{"d_model": 192, "experts_per_token": 1, "normalize_top_k": false, "balance_loss": 0.00338, "router_logit_norm": 1.0, "lr_router": 0.000887, "norm_eps": 1e-06, "tie_embeddings": false, "optimizer": "muon_variant", "beta1": 0.9, "batch_tokens": 131072, "train_tokens": 788900000, "steps": 6019, "dataset": "wikipedia_en"}
Below are experts of layer 6 (counted from 0) of a mixture-of-experts language model. Rows are named router (the router's row for the expert) and show model dimensions 0-191. Each number is 128 + 32 x the weight over its row's rms, rounded and kept within 0 to 255. Numbers have three digits each.
After each expert's rows: "mostly gets" lists some tokens that are sent to it at least half of the time; "gets" lists some tokens that make up at least twice as much of what it gets as of all text. This comes from a sample of Wikipedia text that the model never trained on. Tokens count by the router's weight.

# expert 6
router:179168136154106121114141089164112185118168148161101155099126145101120117146143196100134142111114152124103093162085147113087125067099225135139113170150151166118123162139128083121180176132091122128127117129121081118142143086219167173142109140062142090103115128174114122121082104176119091128129082161144163136090148064188162130120175140130099102068150121199182149059127127157132082161156150131145143114124133071113140109128074092138151147106105122163112160136163116110118086198183104108157130095106057188139167126077169092098100075148091147100113135177091125166142116116174124115
mostly gets: " he", " they", " who", " she", " They", " himself"
gets: " he", ")", " He", " it", " who", " they"

# expert 13
router:148149169148138094091123122088153117111099122197132125195105136150125131065114102109113153165127148048072119087129169143076077182120115149165079167173135128119172129166175091178157101146134227136144093139153097156132171120187152167089162129198176124114158116164147155108128162162131094163150110104140092110134161144099130129120055084083134116190119127101110182162123146137172079097137154106198157189133141096174122157112137115084155100083088114175093114113089125148139123085106144175058114167160102104134166110113160109079165110102136120143100109102107081154100111125144163135
mostly gets: " second", "th", " third", " first", " First", "rd"
gets: "th", " first", " second", "st", "nd", "rd"

# expert 25
router:076120125158168081151138126142182154130106074106142154112149098111137152167160131117113130145159107046148141132158140080129098140082104094124169056109156125135114128105156177069119129138182167175182095141130101151166151120150143104124146153254127148136137156068151118165111164146197122133148071156106104118112119114167099145078107119159156120128186093091110090080124123156125146105101104129152096113180088129151154135129146097158125110148115126142116155093110122101118030117177180167163040171095152097074144131117144142216136105156113086118130121088107125090180170146164128154
mostly gets: " Succeeded", " Nominated", " Result", "New", " Won", " Finalist"
gets: " of", " for", " in", " New", " by", " at"

# expert 3
router:132140123130085140115145131159158143088078150127157151120181141151155150155106114115089122105123155186191160137125136095119160128154109127133150129131126133075159087159156138157090105090127196128095138128100061093165180094087131070177123132163110106134218155143154092109096180143084091136153120162038148154151136174091136200129148117161093179147116096129113124161135069146160130150177144062146099092130143119150121087095153174163126163113069134113159156133088177090094089184140139145089121053124100142170121196130138116041128170114132159152119134110172111126119102074156189141
mostly gets: "00", "09", "08", "07", "01", "04"
gets: "0", "1", "00", "2", "3", "6"

# expert 16
router:158082096133127111115146126171103093157146152157150137149137175090126101136131085129163136098093095102106142143087165148113122130135121112120115121130105082162111072162071151143095110108097192159139096179117089134164101142084103123098103063160137125084176187131074155123167097100089155147092065180130184050106106105125129060136127135114062134059102143112155106113133128113146121158120159069170128147152170114133144099146018119084124100161125205160138162100140111171143169091133107113213105135156102073144125146142119131118060166138177154144148122184113135134081179105135128080
mostly gets: "):", ":", " :", ");", " titled", ".),"
gets: ":", ",", ";", " –", "):", ")"

# expert 27
router:086151127079077141172130131080108121038164121113119076156088122111088148118109145166143102107119201099117090125169187099134208132144132153090112082160134161099149086120191149100124179119183129154153195127150079113164138120186168181134166094139135111121158103153155149099118123138119160106134090077119100179121068104085115171181173115154177158083158121137112064133115093160126103182126164104152147122165169207125133168115081153149085075097109149126125138094093113095131104109136134060109128114166071152081116110158126125102128108132122132113165106112048162155145159098158137109
mostly gets: " United", " War", " Smith", " Jones", " war", " Nelson"
gets: " United", " War", " West", "ley", " war", " Smith"

# expert 20
router:181183130099103114086194161096116150139109131144122155151086189127156108138101110137117069154100189130182132142214140084140118148238132132091148120145091195142151159166091095169129157126179108138107114084133086117134116105145143122126150130106143145130170075160104171118146144129085141079146142105113102131172164155114136135151119151161119087164079102120154094108107152080136117121051112108149112135119180108112125142114104158146156060085112106134124096133123092115099126178147108100192100154088170067109105070095127143078100095190058072115123194083126177142127140170086138116
mostly gets: " (", "(", " [", " (\"", " (#", " Although"
gets: " (", "(", " =", " \"", " [", " (\""

# expert 31
router:106097147150117101152089135123146135089168170146213141084121108142183094097120086111179147133139143073146096151137159058182147123075112145106141105062070102100147131094115109151125104152133077102160114133121193073110125175112134142110103113140103153137070163112140089187169127165144096114088078173192127108154073125113119203163103166185105077141112138145105108101097088145110110070122155151107154120117102153163098089084116139061158108163171113096130152142119114190150144205112073118096086136154145073091120137108129159198083118142120125136136176100149124115066090142100132142
mostly gets: " including", " these", " include", " with", " These", " includes"
gets: " with", "|", " of", " by", " •", " to"

# expert 18
router:175085131105142071122155143155089107124178151059054076096131108133176094202126129110110113188117122122148151109050141113213130091088152124116183214146149118152124166140112127117081141141084133108109120133132149159130115124164142080079056092167097163143096147119131098161162161106124138169129104082125141148145189114144157076129099174159124151084103121116105212063133145098070083165091117149144120099086151097118128145097131082129137120151154163107103092145206098128168092170127130075114185139126154106100149106122115126118086115083132061134145128143153090163123118140135156084
mostly gets: " median", " Density", ",", " and", " although", ",\""
gets: ",", " and", "),", ";", " a", " but"

# expert 29
router:155158109144150132180119159089123159122116130109148215153077147157105110176106118099104120130131157121162134144120115073132083171147123124153139069181134093110108157129061163134132136170135182078104124063139101099085147127070140160101205140147134096144177122130155134123130131207181114160127117108100094115105128137066093124141108097160111086158131076154069105185145076136148070152105181072191132115115148166196095082121113147121106098113090173155138152112095166144200086135107140107157074128137132122173164126133109104128070137206132146122109117069153114096158128183093087133
mostly gets: " /", " \\", " &", "\\", "Born"
gets: " and", ";", " |", " /", "–", " as"

# expert 24
router:077160140148116158147136129056130141139119115126178188200184105155145148160099109150109094125162188127121179127175134127091076129184103105167093112161156125108136101140099141181096136045142119071119156155131134110166159108110206185203173145085143129112083143144157132072124131179082083148163112150136099112094089109078115131128138097117094134154131120164054084153140116087152127128097141091113141107138139149135082130135094132076132167144084108115137170102147084170137069071165135153126097091106090141065147115147099092128082177173136144103119133092101161100163146167178080086
mostly gets: " —", " −", "+", " GF", " 260", " RV"
gets: " 0", " ", " 1", " 2", "–", " —"

# expert 7
router:149161125097172173139174147068183122120141110130135124122187129131182118120153188122135117128159116119135130119092107109105152094060158139154122124082092149185079176120157088103151142139174106163131144099121117137060112128110147131158058077088143135078141133149120166140138108164084067160202104143120154136163103125122085128089091092166146174134106165128098101101171211101136130132146098098102120181173138154045054142158101158128124158132093109126068133097150101102167183182163150163157134090104162115196126058097171152151187126139128062135153124109144115162145137147149162152
mostly gets: " made", " used", " consists", " carried", " provides", " operated"
gets: " is", " has", " was", " made", " had", " are"

# expert 15
router:119100133134137097118075124115119145135144138122100081094128138097163125108074122157155185135125072125075150097076128150176100116105166129154133149167130109164108159145187083101130105192086056133102115137134172148177108176112160090094083104161111151108096185125175137157100119074101136077087115133156108149062153106159096093107131134123089161144103192124100135066094144086119166166123116209119146147125106104130172119111120128153093122153153022111111095178125146141154148072106120074169138136149112072122122082091130098167162097086156102109134073150091100163056089152143188158
mostly gets: " their", " his", " its", " her", " whose", " the"
gets: " the", " a", "'s", " his", " its", " The"

# expert 8
router:156126120187134124121148121163159105134073152132160108118163118194145159172177109106137113096134137164156103183147111117188126117100072147119137105103161159124131095088131120099160153097131148107153178136108096143112124167145144095097106117131106151087204172138148135122131066133083155112114131045124129101153121192148095132151104147125139129164092178097153123085123139173144168065178094150074130154139115143166124071107146119094090191118171174079129115130171146076137128168139094061124050183102103090111110138102188119117164098199138076129145165091071146206184153121104172124
mostly gets: " no", " wants", " asks", " wanted", " without", " know"
gets: " to", " on", " that", " of", " no", " in"

# expert 4
router:121110150130192106156157125073154180127146126097145091167118115157196137201098102155130121144145093127110116096107153124123147082165084143158102154182116137109140091121143137238121127088139092101106144140115104154136158172142179099151118100087174150153124087127176151084101086186090107145136081154117159081120099149135076136132130105054062106077068150117121166150155059116156125098153118148087136116149152180091075088103112100166153161140125137167110147114130128112098121082117115146065154101088059118093099175145106111148144182081120152078156164145182131122132083098201142106
mostly gets: " five", " four", " seven", " six", " eight", " one"
gets: " 1", " 2", " 3", " 4", " 5", " one"

# expert 28
router:064089127083152120099143187196120100124055076131134133055128061132123121146170169158083153125149110126116136138201113136132139147133154132137129145088119102168140055112107127186073103113082092177122151107115174147152127090135125163173121070061117133127095072094053135149204139082122096139125181165139156137193169177109147119110148122097200134134182138150161153114142150093085133144125098154115086133133109087079186118165159139178118161158116079122137123140103126170080181150106128139062130134159155156121119161111147115129168075106118153130164158160119123104097126112102078121
mostly gets: " ==", " ===", " UTC", " Clade", ")===", " Arthropoda"
gets: "\n", "==", " ==", ".", "===", " ==="

# expert 19
router:150140153137095091107148097159131136095087105108138124122096074118084120174143128083122121192093186181108136064118107192111130155130127151123110113105107109139150127151160110124115165148120090142141155101131120094053166181061152086146117142062120080166121068118104094156167119165174173132093106147094113105137089131111152101054124163059094150157167064155100128162168094073171150151103084106115137161151138117167169120134143157161139177139100106132079096196137115158160124111078101121094090155017129108106139133120156120102100169166108142147073059117158133093133079160141136143
mostly gets: " pl", " sw", " j", " Bh", " h", " v"
gets: " A", " p", "t", " t", "p", " M"